Weights of a small mixture-of-experts language model, trained from scratch on English Wikipedia.
Size: 11 layers, width 160.
Experts: 128 experts in each of 11 layers, 80 GELU neurons an expert, 4 picks a token.
Below are experts of layer 6 (counted from 0) of a mixture-of-experts language model. Rows are named router (the router's row for the expert), down (a neuron's output weights, with its number) and show model dimensions 0-159. Each number is 500 + 40 x the weight over its row's rms, rounded and kept within 0 to 999. Numbers have three digits each.
Before each expert's rows: "raises" lists some tokens whose logits its average output raises strongly, later layers aside. This comes from a sample of Wikipedia text that the model never trained on.

# expert 99
raises: "an", "ar", "ur", "et", "ps", "rat"
router:518560445443504472515528550480525566534461530473553459526530493505547491455445494459467497427526521491479489506513584443533478575506545489471502483509464449455526572494584558535545529476486527422453452515518567516524547491466565516467494533453590428516518528453478482487525556553477491436418520470451491523404490538556517470493541528550511486513598490512475535484521532468461534526472541481474479554512456497563453500467541475492521407515470514455523526584523469445443449499530541
down0:563481521447438561503480516407487504539547519471480485609486454462552470502564504431516462534481518480496549549498474507447460496510434466410536475455516470475524487544545445593494440518517504485519541501484470485487525471469496592533459512515520545546503533530502588454463530517471467449467543520535476471605507471505422487423522553457429468577534489491536552499537495504447518588483498518537529511492503451457466471505544559466525467550496536463484493523540449533471526570457514
down1:464465477560511452470491416487527447470500542495511527423453457508444460506607519498537461503491541500527467461548436382442532511413571534444537508505478527557523467472472529471513534457497544457529528486518417519527465466465495471515523493515498506494618540461550557551567480516467541477449496544472532508511483483461512542451537482487496476539549518484561501505464492498481465447463486463523607471564448465550542508542457514494514546480527447538517531511460484451569453436463527
down2:441542484480465488520506488444516485524466547578503487524536478507509540468416478547487455444434609535495529567420568495475487453458521549497542483535449443523475538552525453474418527555567528534495527470528496513475460488528442493488491461493535535511521499535481493517505609458541562385564499509520495449518437522484505504481415471567481506510519433542502478483486497536476488483498513516467562500427484459449521580450538562509494523464458561473482476461488460532446512461526570

# expert 92
raises: " at", ",", ".", " and"
router:528535547490481472568576572530521559476483500415593444520504482506478421436477564492459545463527482524573510468529512533515508495553507412438500468565461459487452583498492534543540490488520449497483514486504519516562507425559536532449521577464465432551471474539458520431520499565427485445520508473517552498536513466534564501490544508519535498469537471554429587452475553572494538487467470444484520489449529530481475520517512445520471518520458527486477538569528447491486458495473501
down0:501544486471568482534539510513510435534487471429473471498465529563555517483425539516526455516509513420453501529507472522597543461572496467450470470540530511440460506467531427544507545513478553480460527572472450533456572540517443553486538484518535530498519545526447526534410528498522508589521582479486563498483558504539486436511541454576483446465467521470522473548560522496457520480487541500477467519458512500565468450465468478439434501528483529501424462572525460537478467522451440
down1:549497511527469530491487526538585487528509526546517466436540461501528446489498547534479526512528475508573504527408510492452480465582499436514542477414528460510491555517521563452419450559489493529584464470534534516429437434506550517499547470535482434498540628501400507500500488462459532443491568491497471533516463469441540578454451539427525495482454497524445517521467489518454546500478540512481504566524540499568487466511510471492493504525499520538566541467429462490464485486487465
down2:530470490513493520512539510495522502506576508536525471503509477505468520553525519478586490465483525488486513488527485436556511581552500512465415448522498545468452487491487433426548571576477539469440522568526402459486442524567523449584471509515517500452550483512448549475555509499546586572483491526470477640455415491511508460499531490538494470498504544487495513523475502447439470507492515475475435480498485448429566572476486483500474561503436540500504482414512508485480532454503474

# expert 91
raises: "andra", "to", "ch", "by", "and", "et"
router:458488426530521560457525492488537540488488551567540441509566450456523475471448517584447446446581527565506457495492501511443500507507514490515522496454536511483536611475553548526552572475507424471483504507524519484499504459560516507436507481456539455490499506446514516503484546471484478419501451458523526486453454573513565433425470569505500485513565506610504564530508446511498508509473500475447445535464494578481498516458474437487495540543448455527493532517513507468459416460543466
down0:468517446465528518498538531488511474537441520485476460431471579492453532536472521508497471508509567542461417541436480478472544506558553542519548478479491548531517463497521491484486534535424447497585442514512460588573505481541491502529522589504507455503451521523475442513514500447482523532490517517554427571554441570560522526448549531472534495455533428499437503454490529440503539500489520518482562504516406470489496511522470477516524444437606406462516447427522521467497482494510497
down1:557464552561507538438511469496489449552571521487530469487457460486510501445511570557536452513501533532517454515489495531531494526527515478462398511480394531500491526456443523459556549527478480538473499498489505433575502452497428554415489456475528558476543518420507511488583479522493496454510461544556451522514521528567525490523470478515461450519537441473517516505436471486488520504619504608513533458550505490490513532505479485468541518492521508456464509458573521557475405525439456
down2:531476488519442484426527471520456523517447535528492437483539509478495464449449453550510459466463450486446425500468515467506565495510489434470542437496543568512422498515510530470502550437449489450496515469441553513544495542534496576501498542465564524542521492455477509479539589495574497489575515551509509412545504483506541516463404524528496540525559463475553493492439486490534552514554537605568494495537531513518509484473523485429522512507530379499497456547452509502451494434494527

# expert 50
raises: " ", ",", ".", " in", "'", " and"
router:504546523517558464553514458435543498470461480474571442570499502505497498403488556516455467514554430509627486529554556522512467527576493452464540498475510536523467542430572495570461508488553464454483535502543535461492495427493487490490530477456512468498480477475509519526503462489432484465510542526530464491463503492450488543485574525484538534386454481560481561483495522492490524478425489452465568513560506523450577480445537483520571457462503552473487489508551501506459513434554560
down0:494404508563479462439509541529485419512491527505479555517450539497470496550416461489523563552482547539451510539468531500412541467409461501473486447531474493455495475487469442472479467496404485517505475501436568466527422506493500530529488458533550530463528527573576611529449547496522507491501543501545456484514468482523529491412461514484486532509481500548513519509486510429486527539584539509453440504545490423522533463603507471534485502468505523489477566553487474521469517568520491
down1:523456442486544499549463522496460444496525545478484490460478538503521587493478489558428539551492524532465518487493497545475533480462579526525467491521524541479572544510494498444498485487382480487532542436445442444524422617442452528550467510447510536483559516391592526519532539479463469584485525561466557533533475487521436513478484528536540475512519512458501431500445455472474499424517484460442542497477561479530490501510500449527481464478586500494530542451512499483547500512481522
down2:561455458425481543564440507550452420431565515557439494434493523550481496566469593514518541531492521526484496531474565455511509477466464525530490454539489444494486443515522484510503461504483560468546520446581519532496454527415454496511513516566571581486526468476518403519485456527543529494439527578452520532472428493521498541545465538540483496484473542430502540538471558510504523557447480418480505534501544493457490456463529479490469484510511514513474491463443493500435553444554506

# expert 108
raises: ",", ":", ".", " and", "w"
router:519517500531481542485517567568593514526535504470585463560602454526564440524479494534448497483494494514521528492508509493487476544544551436508459468516532486467520523442471462492544525558505378464449429507545511497493478530489487454531484532484445462538515537508484502495523565476441451453484503556476454529460489512529471495449551532451546471512483494502461593518561573602544549429488486496492486465548491524546523441459492540411526489508517474493501475497510481516419472411571527
down0:607444510473550451494527512415537543426425447456502539420427551459553508486452495531555544519480478540468533518473500458451566552481465509558462506547479552488484506515503516565471528485497543482603504596462514480522526571508494472447530499494521490487556476511497470504445520472515531519480539483521476495483462576527491525358517490418514523486538537491463475554486442438469557461535484483474501474465517471525498534514518495475472509530441520539570506478433465528568471534463475
down1:580508510490470506512507505527534508442485605496524504503510553500516526512491520488469514512465568465434440533563454474446493514493525540430504445455477506515565525478511448469549444515498519494384549530438567480512556463493475516546498566449602507475501499503540572404472476553457615502536486526498475540495440532514522479466462522524443502471468534511445452478441516557497486495476493534483525493455536533534551464515466444482575553505488483475481488449593468499470427473460447
down2:561496513568470447492492561516546518471575445510495488434424542455536536501467498476533554540537565450515543513522528557479544457484476481448501437518513542497502471520485532571505451553505501537480566581557455402514478466564479506503488486518538479466482496553462458503516483474543544479551457513509527517472535472557549485508392546501419524558495475496456519502438585467477505510461454460509512518520525487501451545531531473383505492523475490546502539472442409473472516443419468

# expert 3
raises: ",", ".", " and", " as"
router:457525481501486484459491524473548563549484553467605437475560561506477510475466500425492469470558569479545500474454538529503505530546570466494487457549491438491482476433467511576495524487588431527511461497498532487537556453508538447489519510476475483508511492508454512459552543486513516463478509538579470500464535519537471502487508590527516461476528497507410534449503564565544483473434481494516486519585513521506504491444472512435528416520546478527543552467585503537382485432509537
down0:588490477446436567556498512505528552478555480503431497556476527461468526484520439494463532472456476502532498507426511524538532487505487483519572551517537498482428455508508414437516391472526481438524477529475430497507610466550532497490405508482507499461552494469541524500453473448482483509550467402497459448478557435572463537530517479518472474499564516513552514531496446439560564546535507548518530535509460508474552500543607503474509523513461508521506500453471496542485499470497551
down1:484539445480483562514479487530485534535513462562472495524524437476408466502518487514445494431445524599479536548525456472470497431514555489505510474519533432493504491517592432427550547507497581499503471462553458579521499465442432526538499566509526485507534464505490469523525542469508480636460462540504493487499449518481495506528438504487509437580476458507557508437481564499545516557521542488457463518526476520469510525529517437530468478601452452447490500512530462486576456486476498
down2:465485506530507513578407515498541458471505501495627512548541506506465508580527438542493560502499471545465482526508565421478496534519585415461468420537459477539537459486502492442501603505445488488531498489508541524470487508472533485472546476499482509484488536519509602516572493418458480553463491454523485515533470463550539457515421498501517526564502614483506484461536504454477484509522514452505424497503520473550472457450446436496509521489441444560466490526508447495480551471514489

# expert 54
raises: "2", "1", "3", "0", "5", "4"
router:532491460458489530459475474502504525536443528468517467579487546546532458522448477547435443490509560525530538519542492494476496510530463379502556453493489511517489656470619527468504540538611470470508485583493509523487481493564505490443453499483520533528500475502548476450558461437485461379501456485545501500440505519530542527449515527461536481524519460477526546510481576556473454469516482543481501508519470488517490526496564482502447519547446515502556503560527453487545489537523507
down0:472503438564510426522492403520553510509549537447458502489540492577451474483502582526509487542539468540489516505519443464597514537457508513513532463518482452504491579492540449525516503484551558473539509496492473531523509443544524482542502512550488426482477514502530492502415485505542506465428384506490520520504425496557440550549524521602465528508574535492518466534518502458452463441475480433453487485524487450524492443469478558441473455551465419577496541526552479518480504491489546
down1:472519530542544472545555433479438504479508556495497540501543480461525439472424582536503558483401504422477487491536467524522521526489504481451529518429449558482473527520565533508448503472498553531567522484503483468462504473469503498513477570534460503501493530443475468474414434545555533509486471478470423446541556478527523494485484475505464568481546558507500515580538545484497483455571491546426497475538476412533489501494514480536583587510557437519528508574529456474506458469467568
down2:533544486524568488461467525480476479572502523490492466444502459491581477521484617514507622465479457416467481548501524484534514564427493489503492484483459492524500583452543514514473504551459470501541489503462461420484525583445492452529511550524484470451490451498458475465483470547499518626495480473498397461486526460455515545481499486536429610533496481492553513488518518523497546561499514539453557489471509484499464504525550531487543504481537513435524569454479485537522571510471454

# expert 44
raises: ".", ",", " and", " on"
router:492517524495380462465501529492501519535515483449552530508528539468536525503445507486489498541593475512536564486504577509479472537543400504487523526417539498499449509448513512532470474568528440502468430484520564482580519480538475538525540472510501489612499495494480500451555506497509484473426444503537454562505505452512467517469509555489470494436508500535544571411508554522479485446487470465518572512504514520455411489460557431482565516450510508538576462489576522456514439540475498
down0:472414466522487520479550420552448512420492502483451504515553517512448495487511496426519435489500462525531500483476550595591512498507597439544472455509476452421490517535469481507488564450513501537501457501519515527504491504449564423501522568531511602440523509523492453469515566510542520487496529504523555518486513475468431513477486490500509515504549530506470506579547470463461498533520604490522466538461457490537462488468458543428449464563493554593515481534445566468449469503523475
down1:534512446491408484486526491428492531498561456561460533472462430484429524541549540538538545526495524511453445595544514470415503498432536457517485476507501449561564555511503466533532525460539466580454433510528512499530476485475534459512495474432473411487534448507441534496522549503509539462533479453477490513448562451482467504531491569519486485602471494491516522482415546448585496517537480462509538535506486494578504430469537439531500468509462518491476537563480513457509487483564536
down2:579421504517485474516462480483446489530581451591510458537506486568506440529499483522456566541464405520467473537463507518535528519481452459535548550439472507419512480438478487470588489489533405511532552493603487485547531436466448511511507501494534555533468502535450487540532478498532538379513480489499492488509508520521482517511477541509524438532441578529518530479444505489432506561476449476520537506511428560516445511527511424484549550509472492493490461515524518483463521462471570

# expert 57
raises: "als", "al", "ps", "ak", "ast", "gr"
router:512537447524529523453539513525515498522501475450514499438514456482519489525447448547480477492524598487520516502512505557527492512515492516446468474538567478452510572449530483567440425561481531487508468480519504485496520498535531479429512541393575500516527417544524465467594572485471409449435509505530546507488511522453530520422570508523527548513536561522536576523531565524450490516464498484471479511481435484467519403505537517478488432556492483453499548488548442416496497431504530
down0:503531511521526443474524517526455534536518533397571472528417534476520492465526495437542521491501545536461455481573448438522435509491492547546452539494548545494513408531451532437460447489538519421481546419527574479580507461484546509501556487464458459495541495554537553543465456527551482556469518501511545518475460478497489488567529480576458530431420416495487468489514459512463509534536564551458481465558533514455522518527482517547496453528504527495506486500456417483540476474515557
down1:466508473499495528470518426479515586446515482521481512423507512511483509444526499588481545582392530530480549496530458446465515506521521424425483477448498488499513537497487539432480584556474513553542481527501509508500419545518502512504512430500564543496563519500520480451473588474536420507490499536460446452471482474518489504547469492461485456444465549589499444517496509487490439539493494529502441444470421456449503497545471548537489512529570557537484517520485433505566493600498484
down2:579528498530517502467445475532446448481560478554460558446520500506520452440521503503498512548463501472469524559514547519494526502467502494537498504533494509478491504496522442521590473550537504481542477449554508483571540481473551464509422486535459532529483552531494530479462521547482481463470494537457416477569440560453506523448487520512481484458495565452521564452488514500521443489523527515565503609432447605407500481415476445500477505539482464419505586471497570488473531445521452

# expert 27
raises: " of", " to", ","
router:494502506561447474506612503584476556533498488483526484524497450513543553496397525481477538558539546524509521475535509511512389579536463543529512443518509488498516525446482535542541437462477482492500498524483561516537451491512523496507471426485533549452506527546503472478512579539505451402518505511539499495458475556463513537441559528521556484484550481475523560455521494614530550441517436431506543484555466523492509554494517480497458533478482478484443511512578476475437440535575517
down0:477519504395527499456512541534590505480524492516501555532531476517509523524573518503465504462500600463491501513484478549445477485487511474441466518473493456420532524433522494494525557449544514494472484448520469472467490513444574544499501597553508581502465481472479581509570554460513513464538514490496541446533462503434511513576547451509472521514475515424555448606503439516549455473472494424493505525502505495506451485501547423542483539507379466455484490570516485502458507527542506
down1:509516522528501512549490468546551501510433448524524462524526477466510587580479486568440468466446494483462486573513416469533444466485473513479509497512486512477495457537515517480537585541389495419483488494389557490512495566544492531492433527510470460493509493479457457455489481542505522555484493497514493505485528491489565538404508530543494578572556505505516554492457459455486471448501508485480480454496542449542498486523529596580438446507533501515534552491479548402542538446477508
down2:490496501477424544489489547517436496472549453395472520529495517507484520486514446485493552501507493568567540548590500473539438523462533595489471470440456523503537465486447573485520462479484554536511429490477516510524572495460420511548489495540535501496446517534564571548544444516474513537477528543510502527459517476437533507530488503497531514494514551484429550496458465474564594444512532523580472485442483529471503484475454583475427434441461460533499457480504517435476472507420518

# expert 88
raises: " and", "'", "o", ",", " —", " |"
router:509480482558497469493477495494580548522419450495539518511521488498495443437416502570436487521548493540543511462505493523481530468561527451561501492511485470502487600532510533566433469558523505445470536525514510448532484476500464472506494540512585402587486506451548499483557516450504494455476451584545518568450496504504530473399488495493472416421518500510502552540496500578547539522486413503479526519515523559456525465480519466440556518524465479588489514490524453517468527512487546
down0:498455517478450567554507492470522516540558574472485505520522530540508499530477435437559563498473522457486528529442507505516466588555548544513449413472527451536504394509443475546477480495483508502495495546496543479517513521489497598479527547522523485543506561613530391575509412524499486469547506492450478419463506527468481467500542487512426463528452481488477559501528391462523439477540524475528466483449551495533498525534491499503505463492495580511555470496476531473498461460529460
down1:439539471524517519476502538474521514526433552440525492534426503512486446441467577522560596498534490508519445539477480442460469489466568509558538500503496524510410470468460560500438540471487485438451612524514395500516468479510529533500524502525513471431455536519487443513521569469506512459474499547564452582586487555538506494467494519539514522518559495458498435490505502571498494541416502508551515487542492436495494468561467458440528430508491495494427564500506467532493492549529507
down2:515520481505533476437440451435517506492513522497483486498553531560438525536507494463525412512533543501542378435464491575473533478541498463468526534505466483538485475525477473443446528538553517557485507489534536498598500391574474567516513515501470577516454489566515494537537527502477523457513451494501527532510448464564560553461465484565541459442487472536487466513492426428505499535452481505500536487473507512522469443512527586460472501534457491458505568542490419515486540424442466

# expert 107
raises: "2", "ona", "n", "3", "1", "on"
router:531507458493525519470508516506564554565465512530545510536533483503559507509496491554488427504567483530577496509482473517442484564460493437444503536463440488470487626449588507518519561566547440492495450538527564455477472451517489583535513500450453521474477537441511501459478530436510478438551488471553516488412462500536599444486478573428549525470505471533528529508547474536529517484495466487469507512550478507477438524482494459497471505550493486467537488556544452528481408445449487
down0:510524529583540439521441485457502486486492467537554460513439546549552508530441558476435470458456492479517449475564485496463527513456514508545509548529555443444491463525485485561492453509481584490412442439508510419451483453467510447532475540521553535536434476511440598450542510513462538582455479510490530596468453500577458516434542474501484483495470579492516485494479512498501467485543480475524489547470442482540505544525461605531535499464467491524529573500460477503530469537494510
down1:547463464494488465475466452489577537446476531499408534571491477505523511479575428543489547522474549497485510475555472588450498491561559493408500569540494486474513452486517524501476506439575463553478505474513606475442475571483535527479490451464459458515550550598530496502522491553524481560609516504524522456488533492473473500504470528467470534538426507550463564526486492495460488546530487549492532467477450461510462489470476505473421517559454452502438525538494445461486558485520462
down2:468474550578557524514495529421547507525495523472558436499457527413521492510507584487471512470490475537496573539465478542521570477507530522467455501495483517543571574517510519525488523495504434510543481528470492460518567425455486542513413529540484533502550518532420483532566471522465477514405489534524522420498532531480477479515497468488468463515444476526526517560585472550482458554396457493459461532417487484470462490461516495500502573557503387439489544533508553502498490503479487

# expert 110
raises: ".", ",", "/", "'"
router:509461521551531488442541493538547481523496499506555516489501553577464455535486474512534453481600563449565493502544514521488492526542455472506564449503509472567497485501448509573499492495538509512542417566467501490515479432537494504443454551521442506574567514425520483565546513482490483439456417484510492535395461547519560400406579526468539456553515477529486529512487542509472511433430420520451470532560510557494480503464503468518484474478525500521473510495509545511490512478549479
down0:510540490494571520571495480500478479456530457460510489489481531554544531509532480470576532505512467465530541523458484443472524488523531515544450388497572521562463477497507518504476482428500533543496500448427507471469466547535486524550514510565510521495425570470502473417499487418541498483473502486455535542615496446539489455481572481553463465514536535442447528506505496534515504456456523554495418448481563539507461571449432515539485517486495544495603546483477508480471443502406474
down1:458430490573508506460529506519464458476520577498511503494417500489509551463494503493543510561498531609472522526488470445476425476439523534489489477513441458524493458518464473504559514432461525479517535423512507531437447528518573515450473455506455560494489426540505397552492475526536526596514519501393524512563524521462548466502538462551508499499556430566522468492502550521462534490475493525513503576488497501509490506537558459451431417524479529482571456488463547517504481510537439
down2:517475516497482491460394438431488463439513506495510499578497473537501560515544502490525467463516525540515506498442451486548427491511529480499567510505467507471539477391468543503548559502522494523544534443496513611432537465584498488518454536482483538493541507547497464537480522485482471533510518549379481477462426605523570488464513490484537547514498488468523513551447574435537477570511490479506424544461526516506500512539419555517469483492529523432457475504437499521452483475465472

# expert 29
raises: "o", ".", "-"
router:519543485575529514443498454503491474598487520490565521513529461519568478576493499443420517518560503542550479458522473508512413506516510445559487533424449453488542566442585461503511530475509448480518440484491523590502517456463477549497491521457531490478457552486452445476512552493469516410490513518486570537470526493556460494451483586544539506498549505545460587469531504536513461418482526542433452488529503466494461535431522485483475485481467563570543509538504500483460514487443460
down0:489536523459522467514503482507408480457510529568456495469496473431449472501540506449503526563506528463491514430496487543538541496453491453538494541557510509555499475520521500538540493500482491395488541472551484505462543517547494466509537517498468476517550582515617505552466512518547434489581520453529514527503536488572494493554505468520538460455444540479497563441511605450441536504481468482491476458463517497441515433467491527539583509500474535427553528486473474449469570410500408
down1:493531559535517437550446540489475530552526456438457523546471521505506536447476466427493536544431486512490530576555464453514449599518522481507532482572520508477518477487490492515557537506441483477474458481517501544521526484473474580483523596424469578532424470492483482459559515522487457599485544473498523483471490528558494495471507506571488491484468464509516453510512464554562485518509555480502414537527485428459504506496476585547475524465434474580445449392513475466464477506493526
down2:546466492494543485511535563520447595452505429481482495546525479458498521471489487470524467560459411503459455576442597455518460489468520448384503466495480580478557505486455437493488515484526465505460453484454523500584497582500495539458493518446543548453496499495516544558442518498497476485497510484468555558555486576503522472530480539480535625590503497517516456426527470483494483487440514499504555500559514491514513439543484459444571530542537506494449483481503537515528529482518509

# expert 124
raises: " the", " ", " a"
router:501512539473495477485504496523453538514535465509548462504524474474508518532456521552450438464577515472600465440488575494461540500547500428466565541431545504501476566477517495538469445551566423435470514492489562534526466453490538471526542502462474448478568489433490547481503530502423449481512399502502487519441446491503458452399535532473530455447543535518507484445482466511494518571495456477455532514527525516539507470448495531494542455440559569455491575477515514503555457528572525
down0:484565472508477521485517532414544503540509504525474533489452502517400463518468476417558545462438530515492554517488426550554469433536469499518543507471500449459528485533496477540512481470501539480500515484504509444471567472467507560489398577516534518470500522483468458497503529437515546496615479498454470579545531502458614507578481511346507527489493422518471549497478575502497551513553531454490534495518471474504482478512550495489550542479496527530453480511472519506476464480446506
down1:536528505524465529545491465406418502547462558555492509525612458555510488530520498543468461486494566470513468467501546513493498511575521510456461492521516529528540505479459510420502514476487488495502484473371495578492500531534542483531531496505507561494496503468479492519503496508477507569419481543564408488484443526530527505482481561536493543503442517420517554487506493450509462529600484435485477415530482533408524417484497515553473495482461400548531445492550524512528480514471542
down2:483535553529546500489420524492453433545513485532500600432490478480510502450547485589460569512495465513474530536526477491391445478510504453511537513513485423535488566439527535426580481545487471583486548462544484495554473542500513521545539528510474532455512468514537487463523495470495510437534574509396441544522448469543527509556480498497469532552470517405467412509501458462497500461465472518549547430533463501505541470532507436541495463478496505505466530529427544518484534500484538

# expert 94
raises: " ", " the", " a"
router:556474512503477511552519520518527569532513484475485512494541483514520452484522490503534544495487580444597447436512501469539465533565544376515507480430507436479430532516517475494463505474577424457452474499503570468498457389499518585488466554481458497547524518464547423523554558448498460484448388473552491528516464507530499435448535518461513452465548462533534535458517520509469496542512466450415494472503507523451501469475536484516542465514547528481536510510537472512579529510491486
down0:500521546479458547404442508464466533432474526503509498486542515481529532510471427497555472548508513533486469524510501538492515512512500528521500501559485533491504451475488507548465435503496488472521479518547470520524522437480538413488529442540468479460526505526438573462448475566522499712490498511525481525454477493422523490529502476518501482493471548478548487547479508487490494542560446505495481556498467503465479487524480531560486536434560459477503435448444481534651522468501445
down1:456503522496503473536479453497474454489513517540529579498500526482517499469469462513423526510432535464503466423461505476490622476578529393502480486543506523455486502578462526511455509491449497468563487467466558480499547458539486475448477511394464503468507538567499459562487509525525558587532504533507496510465477482522561511519544560401469509485512471485503562508525502422483549449537456482417507523556496505528556542467471521533530478486490485538516563484486537523630434520503520
down2:537513492525523425546548445522457552385525580475515512500471485467489522584507493505472546508504481604478548552423500477522528399563519473501476540515505552549522528514481447509428465490396520535480496512554472468403523483514473463524529491499571501496463463527486538422506505499465503595552513469490491551545484461538522497557504504512449474502493485520511457469516547468501580568473502525555459510465518451486476465472507478559481492515421431478540403510468493537476541480464482

# expert 106
raises: "abb", "i", "st", "n", "present", "bu"
router:524524544506438544581535524503567444451557511451524437462478459507577533498514436467485462524571516537471540497528491464538540509541447416480494494447493549467509582458584478513431518488616463504502489515526536535492536393539547502512459485417549508532464501525483438514529538483467508428437461446511453474489487486447519457471586524529513465519537512470438535450520521541556553471446441566503488455556481554449480471524505512512482475506489534506479524521484507538454473522456524
down0:451424588468463512585446554475526438543574506527483478530467460474506488456546531531517514502515497512521493542421468448493504542556481418461515489531496566534519532527560477499540530577572476554505474485515543546472467486485528523417522522521531487548522439470471511521466464478501476561547469428437482487542435436489476561490506492570543470551514464495546521555413463502547455541486503472505522456495451501585411477486541513510540530460531460463447547455517464442488517450450529
down1:512559521520466452561544560472439511524524471452492502530514507489573541510496474502494522436502510503456498530458589397493499488477431563458463450533595567465511543512495570476504460525502505445459480566583452452526474523466538538538504500522545563485508461508483524437482552535410559450463570478485466548479433488530460474476561510527542474518477424517467556401514511578429500524516486536542455529457481473556481485516449524546490487506469506449525508483483471426513528480460507
down2:527505541466506469543532492422504508523482477476514464630517462552473508520467503499471540482600543464549437534428515462610444526524464512500523465514468559465568438460444502445468476546550505473486540505486459562527508455456487483521473510491525528523490486515481437493557536507483525433579473489508513602508541519513463453438530562585490501561521470478451492458502566441481496521478475525470588470466436553486464493548514550510467476489411488492518421495483520539502475463500475

# expert 49
raises: ".", " and", ",", ";", "–", " |"
router:501503535489460465457447446504523549627485494457574511541497499546489472470509499454468495481553572563445546516466524440506432510507522517502522462507452448541425538466492526586515495527584492435509481480529522553508541495462487483530460513443524491535521495534494502530499515531464394424458471449561482467449558428504479531449549589508593447442581535497549507489498520527513520406479469480507475501555523531494518471489520485433508486505502490446530524510529484549478446527558553
down0:432423523478493517528549452445581494511493480480469541507457426533517455533541493490528541511464513536437544469545473453500571508470514511463564549487508518492509476557419503537446427457451516482444525493500487548478469485412532489528500435438487509497482464517556466436497474515582585475520558448550482461473498525486509464518526430495517511538502473520445545591542494613569558471424476505516522477532467580510526476547540535551545432481529440517493487521534546501475487479502467
down1:429537480467515490466513489537502473557537442439474523427543538573496514581521485421441536539491515576458443546481509497536459526500495482537447554504441497498510478481501358553545537502477480517495489435503569509521480583571503532558475476518485473464486493534569530459496537426510572554501533470525466541539444444482486526547499510504414436429501480521519575444553486522531515455553510453541440557555554489465463511466472484469474488479527529493470482486533519518479526508439486
down2:504472487549518472518475484507461504511549437475404453523498515495514484471565490474470530461497532566472486446530431470545549528506483504538461462498481519432474421550451581513544528491456540508459547520418494472464500554452477493528484455537561511477455505554541480505596490435580498558483491447539498497527513490467514507490545550511463465500533490503488565410560402528431480470549485459496541518514493521516457463532461602424511483519447529470441532459470471531558543576525545

# expert 78
raises: ".", ",", " in", " as", "\n", " at"
router:545531438554530490540476495496509519568550530539522433550519486497480484459452511538467503490567557394559515391513497517551435553515499532524483478531469465530469497362471477547513542547558460498527506490476515557555511492460508465501481527475493495524534489478526451484492499544518487468485505551525511499445498433446553496510513535468518429530532463490429538509567546583493490464481456456506541445519555529482546428474553499488564460451514591465479522478571460489419440523522520
down0:504453500528495517464487496480486492470459504522559497493511482504464465481467478513506526558455431578509528493431550466453507560505417439438464546485483582514503614560584515526473548516504483507460500493538537582464517592488488522495550529473542473522466496496486493468569426475428581441462495518583553512549437480499512519560515498498494554465553505488435446434511505464476458499476502516464459465543541495531465463592501433553514498514511536540527459573504481497451451470430530
down1:426446482506442533536462509469542562490446523482524473531460495426520543468482557454489560547486512552530468492561475530484517542442441530516526533528505553495506456503481524479513446458512531440449577451510458553566465478449482569504382462491460555474461472520500444399518512448490544472529535478511509500509484490486511499449464438520488517477568519463490520548518518563518513533496512469484617515536447563518559478486509481491424524524504550479491602501469504445420487565552496
down2:533466478522488510454462424489559556502525493533442487426526510546446534479524533439467495516505451510486479556515449519482497497490588617519481483416480465492483435483494449488452446502538431520444578537503472504494530504465503503526438519489551490447511544523503443527467481583492553509495489532494553519494427458502568525413523438560544494453508479534556522474461581520555602482526547524516476514543468492543553526527462511386475510481480491518504495556476552519464456508441471

# expert 102
raises: "s", " in", ",", " as", "m", "y"
router:484485509451532461560514522536515507475447471465533492548535462489451507410403500467545488515572498552497529477481503548537497492543508438542462480413573428428526555448542425591446461490501519488472496474530509510528471458492560433465462542519573411479477532497476507475509559517509473436532470485527450487426520521545550517417537499576554398451518528522491536455525523538456482548500515532521537475494505476510503489464534540480526553507454549447537469552577503463488480497514528
down0:501478517501565426550522465487496498492528527447493501572457499531467518479589518485533537481521484508478498484475516489508528495519488501449523521576567521530521468509515505414505507485435570465545562394518472493547578485492546436557450527460498564436422522490532464464505500522491464494561498469511467456417435482522486479442488471469479521422517588472482436490510515539457513453540546488516487460444565447417470454508520555518522540522554523519530481460464582431525508599482476
down1:510492561504477534522497558492530559491455508543561504459534544460526581484514507482555512501474475476516428576542481510536466519506490467489476580450501451484549483576508475453467539467510463397470527537483393524496555496574477500501548463521461536450488411498478532543514533476508566445499525471371455465540553482470549506446519544475559529542509525473473476525509482408429546410485543496492482546506449499430575552550487504502491538460480453476459473507508493488474473528507489
down2:558505531510484507526481490444517461457476507492444524420488532441516454500464447442507484551493475543528568494531464483516487463465543533445527514446543553520484468548454534508458463606497453543497487561523440541470506483510473536420480451514545490530567445599502527529503467473547538491536446506480576538552496518548451552496455570513495450465522397583553498443487540538524526515467481472476481453424497538424505457462550567520540547527538456506480484466475476595480496499514508